Experts of a small language model: 629M tokens.
Below are experts of layer 6 (counted from 0) of a mixture-of-experts language model. Rows are named router (the router's row for the expert), up (a neuron's input weights, with its number), down (a neuron's output weights, with its number) and show model dimensions 0-127. Each number is 128 + 24 x the weight over its row's rms, rounded and kept within 0 to 255.
Before each expert's rows: "comes before" lists some tokens at least twice as common just after its tokens as in all text; "mostly gets" lists some tokens that are sent to it at least half of the time. This comes from a sample of Wikipedia text that the model never trained on. Tokens count by the router's weight.

# expert 62
comes before: "of ", "(", "and ", "in ", "for ", "at "
mostly gets: "comedy ", "Representatives ", "Hop ", "Drama ", "Business ", "Motorsports "
router [124 144 141 123 189  88 110 122 120 126 158  81 184 174 154 131 115 136 154 124 150 118 126 128 108 104 118 134 164 109 115 104 139 112 122 121 158  46 159 140 117 112 112 146 140 144 138 119 136 137 178 163 152 126 130 131 166 100 157 135 120 125 164 124 159  99 155 138 176 123 144 143 127 155 148 127 133 117 136 164 105 151  91 109 150 128 167 140 154 159  75 124  96 110 125  97 154 151 141 143 139 126 137 110  86 121  99 131 122 131 135 130 108 119  87 108 136 126 153 156  94 117 155 149 116 164 146 142]
up0 [110 144 133 124 134 166 105 136 112 133 143 152 110 143 182 103 135 141 118 133 137 151 120  80 131  99 124 143 122 147 121 138 122 105  86 145 130  92 113 137 114 103 126 145  62 136 148 129 104 156 125 140 138 121 132 143 118 119 164 106  79 113 168 101 158 173  84 126 153  99  86 113 134 142 110 130 171 134 167 110 138 159 133 151 131 112 154 132 130 125 114  97 157 139  92  92 157 110 116 138 153  98 120 161  91 140 140 130 180 153 134  95 130 127  76 141 136 184 156 115 124 131 163 139 133 143 101 138]
down0 [147 135 177 152  87 125 155 110 123 150 124 177  94 105  87  81 161 114 132 123 124 125 130 144  91 139  96 120 138 144 165 151  73 142 151 116 137 133 163 152 132 111 134 122 146 149 104 111 150  91 108 138 106 171 103 161 111 132 132 124 108 134 150  70 139 118 139 156  93 103  85 136 149 116 116 103 126 118 125 125 111 116 145 143 143 122  60 121 122 143 173 135  94 122 162 171 146 102  93  78 128 152 140  98 178 118 133 132 100 135  99 125  98 137 163  87 149 125 123 147 162 142 125 154  88  93 118 117]

# expert 61
comes before: ".", "–", ")", ") ", "of ", "″"
mostly gets: "Mount ", "Suborder", "$", "Te", "(#", "aged "
router [105 146 121  85 158 109 161 101  95 140  81 169 113 122 100 105 152 130 144 156 125 125 123  87 109 163 153 113 140 200 113 159 155 124 108  91 135  81 140 148 118 112 112 123  99 112  92 136 146 139 114  97 130 145  84 145 142 132 123 129 139 139  83 106 142  93 129 152 111 110 162 103 126 126 118  67 136 139 110 110 113 103  98 135 128 174 115 144 144 124 141 150 127 160  94 116 148 127 154  90  77 103 140 120 123 121 106 123 115 150  98 117 150 120 116 124 137 141 135 147 112 141 161  94 144  90  84  79]
up0 [149 156 111  89 134 139 120 110 139 181  97 174 119 121  94 102 148 164 139 134 133 113 118 135 153 110 135 143 148 168  90 128 164 150 128 134 126 127 150 172 153 114 137 105 127 106 139  80 138 122 143 149 147  87 149 125 132 112 113 124 114 116 102 128 121 145 158 133 106 129 126  87 141 148 150 116 197 125 125 112 139 126 152 107 142 143 140 108 122 137  80 140 135 161 116 167 112 162 138 117 119 129 142 133 133 122 147 163 118 108 106 111 127  98 126 166 126 113  58 120 189 105  88 158 161 101  90 111]
down0 [163 122 125 136 117 138 140 122 155  98 130 125 192 122 106 137 129 138 126 122  99 142 113 142 146 138 129 112 108 113 174 109 144 140 145  95 118 133 174 110 140 117 117 194 106 163 194 117 127 121 110 137 170 145 137 119 132 129 137 190 162 126 137 147 142 127 126 138 127 123 125 148 123 159 191 162  94  91 114 132 145 127 142 125 100 159 125 126 148 104 181 119 129 123 115  89  62 143 154 127 135 159 125 103 113 193 140 124  80 136 142 128 146 147 115  94 121 140 133 181  64 137 134 149  97 119 135 163]

# expert 74
comes before: "| ", "\n", "- ", ": ", "\n\n", "|"
mostly gets: "Coordinates", "Candidate ", "Votes ", "±% ", "Apps ", "According "
router [100 101 150 145 107 123 113 119 155 122 143  79 113 155 101 103  74 131 154  94 105 114 109 111 114 117 170 127 148 144 122 157 160 168 121 130 118 137 133 110  91  80  94 114 142 133 152 121 145 143 153 187 116 122 110 159 140 119 106 137 147 117 101  86 105  90 146 104 107 164 113 139 155  98 110 137 186 115 118 184 147 120 170 137 110 148 104 170 116 105 149 135 144 143 160 156  95 139 157 135 141 125 133 109 147 116 102 193 172  88 129 140 124 114 116 182 149 135 117 119 154 122 103 110 114 127 136 146]
up0 [ 99 127 122 190 178 122 125 123 138 118 124 131 111 124  88 153  90  98  83 158 127 122 153 105 140 145 138 107 120 117 106 132 125 163 125 132  88 145 102 120 130 131 163 149 136 117 144  78 133 162 141 118 150 163 131 155 138 143 106 117 142 117 136  85 109 147 125 153 170 136 139  93 156 133 151 122 132 131  95 149 115 139 127 145 139 120 103 121 100 159 162 182 101 105 139 144 102 125 126 179 134  98 139 122 135 114 151 147  78  69 129 152 150 164 141 154  70 112 160  98 160 127 109 142 113 108 115 165]
down0 [148 126 131 126  92 126 141 140 105 142 100 134 128 135 157 126 107 146 149 139 109 166 153 181 128 100  60 160 136 105 103 132  72 133 158 134 165 123 141 138 126 137  71 122 136 124 133 155 105  78 113 112 128  87 133 139 109 167 135 130 106 123 138 117 123 144 120 120 128  82 123 156 140  96 123 140 102 128 165 136 138 125 142 144 122  99 142  89 144 134 122  94 112 122 132  79 117 162 135 128 120 115  92 142 113 130 159 170 121 164 127 113 137 139 119 179 118 206 134 111 133 150 144  89 121 102 140 122]

# expert 72
comes before: "==", "The ", "== ", "= ", "===", "In "
mostly gets: "\n\n", "== ", "=== ", "==== ", ".\"", "\n\n "
router [150 154 110 140 119 120 179 145 117 124 110  96 144 132 117 150 143 148 120 143 114 110 112 109 121 106 135 132  89 142 151 170 112 148 135 122 105 123  82 129 102 141 112 112 100 120 132 100 103  92  78 168 119  59 112  86 143  87 124 155 183  96 114  96 118 119 169 109 115 118 102 114 134  89 169  98  71 150 123 127 156 137 133 119 107 163  70 141 150 100 142 165 143 130 118 141  99 104 111 150 123 151 132  88 115  78 148 127 132 107 106 146 126 135 121 140 180  87 150 104 135 100 119 144 129 177 135 121]
up0 [ 87 110 161 120 100  90 134 147 137 123 116 119 135 163 124 141 119 140 179 158 125 119 145 171 171 140 106  95 116 154  92 109  94 125 104 105 175 140 123 142 142 152 146 139 165 152 106 153 123 148 120 107 129 117 106  94  92 117  95 119 169 110 159 136 130 153 131 117 134 170 107 134 159 150 100 120 125 140 119 155  42 112 160 135 126 122 111 132 152 129 153 114 127 152 162  84  95 177 146 142 115  94 143 121 107 155 102 102 103 152 146 107 144 140  76 155 123 136 101 131 114 123 143  92 112 138  85 162]
down0 [110 131 138 113 156  82 102  84 112 169 172 139 139 104 148 143 114  91 119 142 157 147 132 140 126  94 133 119 157  93 115 139 145 127 154 127  67 146 152 123 132 119 127 110 110 108 109 111 152 131 171  92 127 168 126 121 128 167 160 119  82 119 103 155 114 141 107 141 119 120 140 102 104 132 132 163 109 115 155 144 165 100 122 135 142 144 109 104  94 146  94 136 141 114 130 101 169  97  84  98 107 136 144 134 125  87 137  97 159 110 142 132 134 131 166 108 143 137 176  98 150 165  92 128 141 111  94 121]

# expert 55
comes before: ", ", "°", ") ", "\n", ". ", "'"
mostly gets: "idae", "berg", "ola", "ara", "bert", "ba"
router [121 131 122  91  87 136 114 133 102 154 135 100 103 132 139 112 142  67 120 112 128 111  94 155 123 113 123 127 116 141 158 128 125 143 118 135 104 122 109  75  87 179 136 111 102 130 155 132 121 125 101  86  92 149 119 124 206 134 118 151  76 133 133  82 163 129 133 126 134 128 161 154 133 141 120 148  95 116 137 142 136 110 131 140 144 132 101 170 108 157 173 114 120 124 145 192 109 101 115 152 160 101 104 135 113 153 116 123 128 112 154 188  81 124 173 148  82 100 113 116 116 117 140 135 121 156 125 151]
up0 [139 127 139 132 128 105 162 142  92 138 121  68 111 174 143 148 132  93 119 117 125 129 107 103 151 115 105  89  78 132 109 123 102 126 123 167 117 173 123 109 105 124 154 163 170 125 131 151 146 116 136  84 123 140 169 150 145 126 103 142 119 118 113 132 126 115 124 118 122 128 112 164  73 150 106 162 137 159 133 133 138 121 152 120 116  98 128 142  98 112 153 118 105 101 138  81 129 109 129 157 152 140 153 149 115 134 130 103 140 138 100 149 109 111 143 145 107 116 149 199  64 167 160 110 121 106 155 156]
down0 [140 139 101 148 108 119 135 125 132  77 111 163 118 118 103 154 167 105 168 140 111 118 121 128 126 119 180 140 127 167 134 113 124 146 141 123 111 113 187  87 103 111 114  79 156 174 122 100  92 175  89 146 142 137  72 160 130 131 117 134 123 138 130 111 170 110  86 121 126 168 152 136 158  88 141 107 101 125 147  99 101 126 125 114 130 158 132 122 110 114 117 174 126  73 145 171  89 164 131 169 129  68  92 131 151 146 163 119 100 106 156 145 130 143 111 166 132 135 125 128 123  87 114 109 178  88 133 149]

# expert 35
comes before: "the ", "a ", "to ", "in ", "his ", "their "
mostly gets: "taking ", "making ", "losing ", "working ", "bring ", "finishing "
router [134 134 139 130 152 158 101 102 140 103  99 131 170 143 143 156 130 152 144 138 199 120 146  93 143 161 105 113 123 160  92 167 114 125 165 120 143 111 124 138 163  83 158 180 133 147 112 150 157 176 107 141 122  61 153 120 100 103 146 101 141 102 118 107 115 138 153  87 119 112 107 117 118 141 129  93 148 129 130 124 123 140 183 138 122 118 130  79 156 138 127 134 123 138 137 132 149 136 109 108 122 145 135  68 116  73 142 145 124  96 108 121 136 122 134 141 128 161 132 124 127 174 106 156 138 126 110 121]
up0 [109 105 182 154 142 112 122 147 106 128 143  88 137 163 141 143 138  79 151 117 144 139 149 102 127 110 136 157 126 136 117 112 140 176 112 147 107  96 105 103  97  85 185 165 133 162 125 133 135 100 137 133 139  99 119 131 129 124 160 115  96 137 125 138 102 140 165 123 122 100  88  94 137 181 123 117 123 113  94 147 165 118 119 130  71 130 147 108 109 152  90  90 131 122  74 190 135 123  96 104 146 107 113 113 134 112 151 164 123 148 118 174 119 130 127 146 121 153 146  96 129 176 135 155 122 163 112 122]
down0 [110 128 139 118 117 136 107 145 173 111  90 136 151  70 115 132 149 145  93 158 102 161 156 105 114 138 146 110 133 125 139 125 130 104 122 110 152 163 139 158 132 119 150 148 119 102 113 149 106 143 150 129 142 116 117 142 143 119 116 135 134  98 126 144 168 111 110 154 183 166 151 163 121 150 121  94 119 126 136 180  89 148  84 112 168  86 136 142 132 114 157 137 127  98 156 121 112  93 172 167 157 162 143 148  87 148 124 106 118 128 167  91 136 104 139 103 134 135 111 141 171 123 127 127 131 126 135 159]

# expert 73
comes before: "- ", "| ", "The ", "In ", "===", "=="
mostly gets: "\n  ", "\n", "\n    ", "\n ", "\n\n", "\n\n "
router [146 123 129 128 122 103 111 148 121 119 157 107 153 123 114 170 152 153 137 138  97 176 161 174 113 131 153 141  91 156 129 151 124 171 132 128 164 136 117 128 157 136 150 150 159 136 151 116 127 101 143 163 115 120 154 127 111 161 108 156 100 120 154  91 108 149 138  91 154 156 131 123 167 140 123  97 116 120 155 122 139 133 161 117  85  99 117 107 119 138 139 117  80 109 148 147 114 141 167 140 118 116 119 115  80 118 132 120 109 128 113 146  94 124 141 150 109 156 156 131 130 123 134 137 124  82 118 161]
up0 [126 130 140 116 181 124 110 101 143 152 164 154 108 160 146  89 150  97  72 103 112 123 157 128  97 101 103 156 155 108 119  95 109  98 105 115 118 139 174 121 122 109 133 119 136 150 117 156 161 134 124 139 159 131 105 134 173 133 207 134 146 146 137 144 117 151 131 115 136 157 144 117  95 109 128 138 125 145 132  93 141 140  87 113 165 111 183 142 116 179  53 129 170 101 143 132 130 113 111 136 150  98 143 159 141 149 147 144 147 116 131 130 100 163  75 100 128 101 145 144 137  82 104 136 141 154 108 104]
down0 [137 122 126 128 127 134 102 158 110 124 156 123 127 162 121 128 103  94 177 145 111 125 129 108 140 160 100 178 155 147  85 158 147 122 120 124 103 150  82 127  80 119 154 125 164  86 127 120 114 151 130 103 127 133 167 124 106 126 123 113  84 142  73 102  94 136 103 130  94 151 131 148 172 105 140  75 124 133 139 114 135 133 118 158 120 103 123 170  89 145 100 127 131 123 106 153 147 150 130 117 149  90 102 135 123 171  97  93 161 157 126 101 106 141 142 127 141 148  97 149 133 104 122 138 117 129 122 113]

# expert 32
comes before: ", ", "; ", ". ", "-", ".", "'"
mostly gets: "led", "Championship", "ult", "ur", "ial", "ender"
router [111 123 116 118 129 109 167 140 147  76 117  93  92 127 127 161 139 134 140 121 100 100 140 138 130 104 119 159 121 112 124 131 148 169 113  95 171 151 145 169 143  96 158 144 156 113 136 148  98 132  91 114 123 161 160 151  93 147 125 118 142 117 141 130 107  89  98 112  90 122 156  98 113 134 155  99 150 124  95 125 167  94 126 141 115 156 128 152  92 125 173 129 103 110 120 141 132  91 110 170 150 116 160 181 119 121 124 172 149 123 136 130 123  88 165 145 104 131 137 152 131 128 105  91 105 114 129 126]
up0 [121 113 112 128 108 145 106 178 127 135 180 109 124 111 129 130 175  99 149  88  88  88 167 147 113 129 119 170 141 138 148 138 130 149 128 110 109 151 122 122 146 147 121 121 176  98 154 138 149 128 141  97 104 140 144 122 160 133 118 116 129 181 158 154  95 127 165 124 164 146 172 120  99 151 134 123 120 142 151 119 191 130 136 145 138 144 141 110 141 156 180 114 155  69 104 134 147 121 146 162 159 122  79  95 122 165 114 122 122 123 107 135  90 118 145 166 114 122 108 133 143 128 145 129 110 140 133 112]
down0 [ 94 157 114 141 135 145 127 127 179 164 106 123 113 135 116 145 107 102 132 113 141 135 133 114 129 129 113 159 161 120 114 154 124  91 158 135 132 136 120 119 128 109 142  73 128 125 129 105 151 120 120 155 100 163  83 158 182 137 159 112  98 108  92 134 156 118 158 111 108 111 148 116 146 129 131  91 181 120 100 110 114 100 141 121 113 131 158 147 106 153 116 176 101 114  92 154 112 129 151  95 102  95 149 165 139 128 134 133 105  81 118 111 114 111 126 132 141 119 165 124  89 121  92 147 168 110 141 163]

# expert 48
comes before: "a ", "not ", "been ", "also ", "be ", "to "
mostly gets: "He ", "would ", "been ", "has ", "She ", "was "
router [ 96  82 126 149 101 137 102  57 112 113 139 109 118  99 121  95 105 106 134 150  88 163 134 153 116 127  72 147 145 156 105 144 121 102 126 124  98 159 163 135 141 113 146 158  98 163  48 148 136 126 131  96 107  97 167 195 127 147 134 149  93 131 134 168 137 167 120 138 120 113 154 110 124 113 150 166 162 145 114  83 135 133 161 104  85 118 140  97 109 131 147 141 153 137  92 138 124 153 152 122 146 120 152 127 125 125 130 126 107 150 126 112 125  86 134 139 110 145 132 151 203 128 137 130 120  98 135 168]
up0 [ 93 145 123  91 109 125 156 112 140 133 130 111  47 128 131 128 139 111 142 145  93 132 129 143 105  98 122 105 136  80 136 141 142  97 129 106 106 109 126  95 128 111 123 121 121 147 125  85 110 115 156 148 136 118 139 148 172 144 183 149 146 146 141 141 130 138 118 139 150  66 171 129 144  98 122 174 105 122 136  78 159 119 102 159 187 109  91 121 110 124  82  84 162 108 120  92 152 167 122  83  88 139  71 149 138 175 144 155 127 114 115 130 148 123 142 115 133 124 162 181 141 126 147 148 117 137 125 152]
down0 [158 109 146 150  90 125 135 141 100 148 113 144 109 164 104 101 129 142 123 137 108 145 109 135 138 148 137  76 145 160 124 139 104 147 101 118 148 125 106 138 107 148 168 127 136 152  93 148 108  86 111 119 134 153  74 117  95  89 139 166 114 126 156 106 130 177 110 133 162 122 117 112  94 132 144 125 130 113 116 150 103 129 127  54 113  95 146  98 167 129 125 142 124  98 143 116 153 154 154 145 134 114 128 124 102 104  82 140 147  89 147 137 135 130  95  98 145 124 105 128 172 123 149 107 184 132 104 187]

# expert 52
comes before: "by ", "to ", "in ", "the ", "as ", "that "
mostly gets: "used ", "received ", "released ", "named ", "began ", "described "
router [ 71 126 129 101 112 171 115 109 130 113  93 164 119 117 114 142 117 123 147 109 132 135 152 140 116 110 128 108 110 157 101 167 104 102 113 158 152 108 103 131  99 108 146 196 138 130 120 149  72 159 147 128 144  94 150 159 188 129 115 154  70  90 118 108 168 121  96 117 101 104 112 143 192 129 112  93 172 127 130 149 131 109 120 112 127 142 131 146 136 140 125 131 153 118 145 113 171 106 148 146 125 153 121 111  75 125  98 139 138 120 112 161 140 106 134 129  94 120 144 167 124 124  87 132 112 141 103 146]
up0 [113 146 126 163 107 148 108 132 138 152 101 105  99 126 136 120 152 106 105 126 110 123 153 124 122 161 167 121 137 128 118 121 114 160  96 151 172 154 103 113  77 102 122 147 147 107 157 167  75 139 134 162 157 144 107 149 122  89 122 129 111 161 131  88  97 143 112 144 122 113 141 128 124 134 115 102 172 107  82 135 118 122  89 156 176 134 115 122  81 133 180 134 127 151 138 131 126 130  99 134 127 124 143 132 118 115 156 150 138 125 140 155 127 127 134 106 139 136 116 134 152 118 147 101 143 102  53  88]
down0 [126 105 143 112 111 108  97 144 178 168 107 136  94 173 107  96 132 134 168  91 147 146 104 116 100 136 148 190 128 105 138 137 113 136 125 122 128 107 157 109 118 140 116  97 169 114 131 137 155 121 184 170 145 111 142 131 142 109  93 131 155 148  89 139 149 158 125 120 158 181 104 119 126 154 143 128 117 146 155 101 102 165 104 143 126 131 101 137 137 144 147 127  70 104 142 147 127 150 131 102 136 121 196  62 115 129 101 128 140 117 147  85 126 145  95 155 111 114 126 160 125 103 114 118 140 112 160 142]

# expert 31
comes before: "(", "and ", "in ", "of ", "for ", "is "
mostly gets: "Award ", "Racing ", "School ", "energy ", "Arena ", "Championship "
router [118 126 162 158  98  93 133 134  82 109 124 111 131 159 105 206 121 136 109  93 119 107  94 148 106 108 104 148 172  94 139 101 167  91 140 129 113 142 139 120 137 152 157 136 137 139 130 107 102 120 157 112 105 149 113 119 138 166 140  94 134 125 150 160 109 134 145 114 166 128 155 157 157 153 155 137 142 124 104 121 131 131 120  95 107 132 170 151 110 114 127 130 112  88 164 141  75  88 161 147  85 137 127 129 141 155 147  92 159 140 120 126 105 148 138 121 132 134 134 158 156 157 128 117 131 116 164 133]
up0 [168 142 128  92 115 118 148  96  78 125 135 126 124 157 139 130 116 136 152 147  40 162 117 130 147 116 167 129 135  98 110 114 102 124 144 143 133 109 126 129 134 173 104 132 147 153 126 100 121 186 127  99 120 148 114 168 103 195 139 110  98 147 162 116 117 108 113 121 143  81 116 130 153 114 119 114  80 115 146 119 158 146 145 129 115 154 120 108 114 117 111 182  97  68 156 102 138 149 105 114  98 167 131 127 133 150 126 112 100 159 126  54 114 115 125  97  93 127 134 148 122 123 111 102 131 100 146 128]
down0 [140 134 129 165 159 156  99 151 164 131 132 118 149 123 140 102 133 154 139 106 169 112 110  83 143 127 127 126 139 158 151 134 159 142  71 122 106 109 153 131 127 106 119  88 108 125 121 191 133 117 142 143 119 117 122 110 126  82  95 128 144 102 148 110 122 103 131 148 105 180  98 103 130 148  58 141 182 132 136 131 111  87 129 149 134 123 120 143 115 159 161  76 142 167  86 141 128 125 127 181 129  78 163 148 134 127  85 135 143  99 154 182  99 157 130 154 154 129  93 149 125 112 108 164 118 131 117  94]

# expert 30
comes before: "the ", "by ", "a ", "to ", "in ", "his "
mostly gets: "for ", "described ", "used ", "considered ", "written ", "“"
router [137 124 102 110 140 166 119 118 139 138 116 166 159 156 121 156 113 154 126 120 118 141 176 134 145 142  79 141 116 131 115 118 135 135 128 151 120 169 111 158 176 142 152 165 142 178 190  98 128 133 100 150 101  86 187 109 154 144 141 115  73 126 177 132 136 143 165  82 107 130 122 107 155 142 127 145 108 155 119 116  98 177 113 114 133 154 121 122 146 128 109 102 126 103 136 130 152 141 150 151 119 159 138 148 140 125 154 129 110 111 188 149 148 141 146 105 131 132 134 107 120 120 125 133 118 125 132 144]
up0 [133 130 132 115 202 114 147 117  97 120 102 116 131 123 117 120 129 152 178 167 132 109 117 105 128 124 108 151 107 140 112 118 113 121 126 179 131 133 123 118 148 171 160 123  99 106 125 149 120 112 122 125 113 130 174 112  82 153 136 117  99 148 109 116 151 139 140  94 141 117 127 175 122 156 141 114 115 139 171 131 114 121 138 132 126 157 137 152 173 135 137 111 134 106 108  71 117 147 162 171 143 156  82 139 124 140 111  68  95  99 132 145  94 146  89  91 182 104  86 115 120  91 133 141 130 101 113 104]
down0 [176  97 130 109 145 152  65 148 141 160 133 135 132  98 157 124 126 104 107  98 132 144 132 139 127 141 122  88 169 143 132 143 123 108 105 103 116  89 150 150 119 109 104 124 152 133 169 125 103 146 126 147 159 177  91 154 129  89 100  90  86 117 107 187 126  81 102 165  97 134 126 143 116  86  98 161 140 127 111 132 141 128 133 121 138 131 139 101 117 125 105 133 137 116 109 152 163 110 135 140 130 112 174 128 150 106 121 164 130  79 112 123 124 141 149 135  75 152 180 142 114 148  56 152 125 168 151 134]

# expert 88
comes before: "\n", ", ", "'", "z", "-", "ch"
mostly gets: "Bun", "Let", "sor", "Mit"
router [145 113 139 136  92 144 128 148 132 112 125 159 143  75 136 113 127 100 121 134 137 111 135 162 154 103 142 131 130 149 125 159 115 137 119 107 130 119 121 146 157 128 154 101 150 128 147 149 126 142 111 115 149 108 133 157 133 160 128 125 124  80 152 100 127 110 142 101 123 114 152 147 171 167 129 109 155 143 153 166 135 114 124 111 122 134 139 105 113 141 142 169 147 152 124 110 119 109 147 115  60 113 152  71 125 116 133 125 168 127 117 105 117 143 193 149 105 147 114  72 112 124 138 147 128 102 150 132]
up0 [183 106 150 137 133 191 119 149 151 111 122 150 170 122 173 145 147 148 136 117 136 160 100 130 148 120 135 114 155 136 122 165 163 141  78 103 149 125 136 163 150 165 180 181 107  63 121 134 107 146 107 147 174 105 168 100 151 157 134  86 126 139 155 113  60 113 125 147 180 158 157 136 133 144 150 128 125  95 126 143 110 108 138 117 150 118 144 113  96 125 152 165 175 143  74 144 144 171 132 135 136 142 129 120 120 144 139 178 160 132 135  86 114 190 108 141 115 163 134 135 119 115 120 121 120 157 147 107]
down0 [100 116 125 138 131 124 157  77 151  98 116 101 109 169  89 105 155 103 122  50 136 189 127 134 114 135 157 180 124 147 140 120 142 167 112 103 135 121 132 133 104 122 122  89 169 134 129 103 122 165 152 149 147 144 177 172 153 119 212 166 147 153 114 130 128  84 128 125  82 144 113 125 124 152 118 119 110 160 103  96 180  84 108 118 107 128 104 140 119 136 108 135 127  78 139 149 104 105 123 135 134  78 155 141 171 104 130 113 160 122  92 120 132 123  75 116 125  70 169  88 142 153 152 112 122 143 159 113]

# expert 69
comes before: "a ", "the ", "in ", "to ", "on ", "of "
mostly gets: "km ", "located ", "contains ", "does ", "takes ", "find "
router [160  83 117 114 144 128 113 117 111 129 135 152 152 157  98 144  94  73 122 153 138 131  74 152 157 123  87 144 150 140 130 135 126  94 146 134 164 153 107 137 143 131 122 182 138 136 118 124 112 113 131 102 118 120 160 124 102 130 114 128 136 114 153 136 103 140 127 114 124 107 103 108 130  99  97 163 133 157 137  81 130  89 116  85 108 119  97 167 126 115 154 127  98  66  99 136 119 118 107 115  98 143 120 121 136 152 165 135 149 122 125 100 189 136 153 138 152 147 111 165 113 151 134 160 122 118 155 144]
up0 [154 153 158 125 147 117 112 116  88 191 144 123  61 124 118 121  92 131 132 162 141 171 140 156 140 157 125 107 158 140 142 142 118 147 115 123 129 116 130 144 162 136 123 116 173 131 127 137  94 142  94 110 145 128 150 116 104 176  89 130 161 129 143 128 134  98 108 127 155 133  96 160 135  93 128 155 129  98 142 125 124  96  87 121 135  97 138 133 142 130 117 105 130  99 152 153 123 115 139 156 115  74 154 147 147  84 109 125 158 174 139 137 136  91 141 127  76 134 121 142 120 135  85 151 117 150 111 144]
down0 [142 139 104  90 130  91 119 134 161  80  99 128 157 154 128 176 133 165 142 130 159 117 136 106 160 137 115 137 123 134  96 130 158 129 154 118 108 149 117 116 113 112 172 105 154 144 157 108 169 141 140 136 104  97 135 155 166 129  93 140 144 126 103 128 123 139 149 129 146 134 117 131 120 172 107 122 153 143 165 139 119 130 178 130 127 134 146 122 105 142 156 140 117  97 148 128 172 137 156  86 161 104 131 130  89 126 125 101 107 135 131 134 107  89 113 186 102 130 121 166  81  92 121 124 133 115 111  89]

# expert 2
comes before: "–", ".", ",", "; ", ", ", "th "
mostly gets: "19", "third", "3", "three", "Ali", "2"
router [ 86 163 119 140 148 165 141 133 102 124  93 156  76 106 125  98 147  93 132 119 125 118 131  75 117 139 118 151 127 119 121 119 152 138 123 114 125 110 157 106 168 115 161 141 153 153 156 108 141 126 115 166 142 108 129 186 135 123 148 140 151 110 107 119 143 142 107 110 129 105 104 122 116 104 104 119 147 129  91 114 125 118 167 135 182 127 125 128  89  90 130 104 188 137 149 103  99 154 132  97 123 106  72 139 160  98 151 153 145 178 108  81 115 109  82 109 127 127 146  96  91 157 156 159 111 142 101 149]
up0 [126 122 165 105 140  94 115 137 110 171 132 126 161 103 120 109 115 124  39 148 160 156 113 127 131 128 124 105  93 156 130 155 172 103 178 127 106 128 165 122  86 123 141 181 143 161 140 108 130  96 106 101 130 154 179 128 163 103 106 138 119 124 157 126 132 145  97 104 137 137 130 112 123 112 120 190  96 161 143 128 129 118 124 152 138 121 117 123 110 121 132  82 114 119 165 122 123 150 108 122 124 131 134  90 112 115 111 114 104 110 142 110 130 121 129  92 104 140 129 140 175 104 128  57 103 154 166 168]
down0 [163 130 114  83 132 135 113  73 145 107 113 132  88 158 159 103 127 141 155 134 142 111 131 134 136 208 133 165 123 118 104  90 100 119 153 105 131 137 132 127 109 117 136 126 127 142 104 138 121 120 180 144  99 122  81 101  80 130 147 122 162  66 117 163 126 126 120 117 111 161 116 141 157 143 107  96 151 111 136 149 114 131 147 124 136 135 101 141 159  91 128  91 159 158 171 110 140 109 107 126 103 133  87 113 126 129 104 120 165 134 128 119 149  94 113 176 137 116 147  75 152 182 148 111 115 105  95 131]

# expert 44
comes before: "-", ", ", ". ", ".", "; ", ") "
mostly gets: "Phylum", "metre ", "Hip", "omy", "aft", "oud"
router [149 119 124 123 185 127 169 106 161 131 142 119 115 128 152  97 140 125 134 161 159  93 120 146 112 130 157 120 117 134 111 127  74 155 127  87 132  75 135 136 102 130 104 112 135 156 165 125 137 147 111 125 142 141 162 140 135 107 128 112 117 144 183  66 171 143 121 126 134 123 123 138 119 158 105 130 102 102 148 129 123 119 101 148 124 118 177 146 137 148 103 116  97 139 123 118 205 105 135 157 125 113 121  85 108 140 114 130 130 146 186 122 119 109  98 121 139 119 166 152  97 101 139 145 156 140 142 142]
up0 [ 88 123 155 113 141 106 141 139 128 100 138 155 141 110  95 145 119 171 127 173  87 137  97 124 122  91 141 135 120 153 155 160  87 121 105 111  97 124 149 137 132 112 151 107 194 133 120 147 115 161 143 143 108 127 169 127 101 168 115 125 123 124 135 148 160 110 148 126 129 120 176 164 131 145 152 143  96 147 114 136 110 167 146 146 157 109 140  84 128 101 143 115 104 134 175 119 183 114 129 116 177 137 105 134  75 167 137 102  91 118 117 142 119 102  97 122 143 124 120 193  77 145 145 132  92 137 145 168]
down0 [116 115 118 121 146 161 154 107  95 139  88 148 109 131 129 174 160 124  92 115 141  84 134 124 141 153 135 158 157 140 185 140 147 114 125 142 155 108 135 158 143 107 133 127  94 169 128  95 127 130 167 150 103 121 125 133 153 119 117 119 147 161 133 164  95 129 166 150 137  92  90 117 113 101 162 147 138 123 141 104 145  97 141 125 122 119 152 140 134 142 107 124 126 144  76 126 133 101 113 133 116 121 137 154 148 153 146 119 150  84 143 157 131  82 114 151 123 124 161  95 161 119 103 124 147 151 180 128]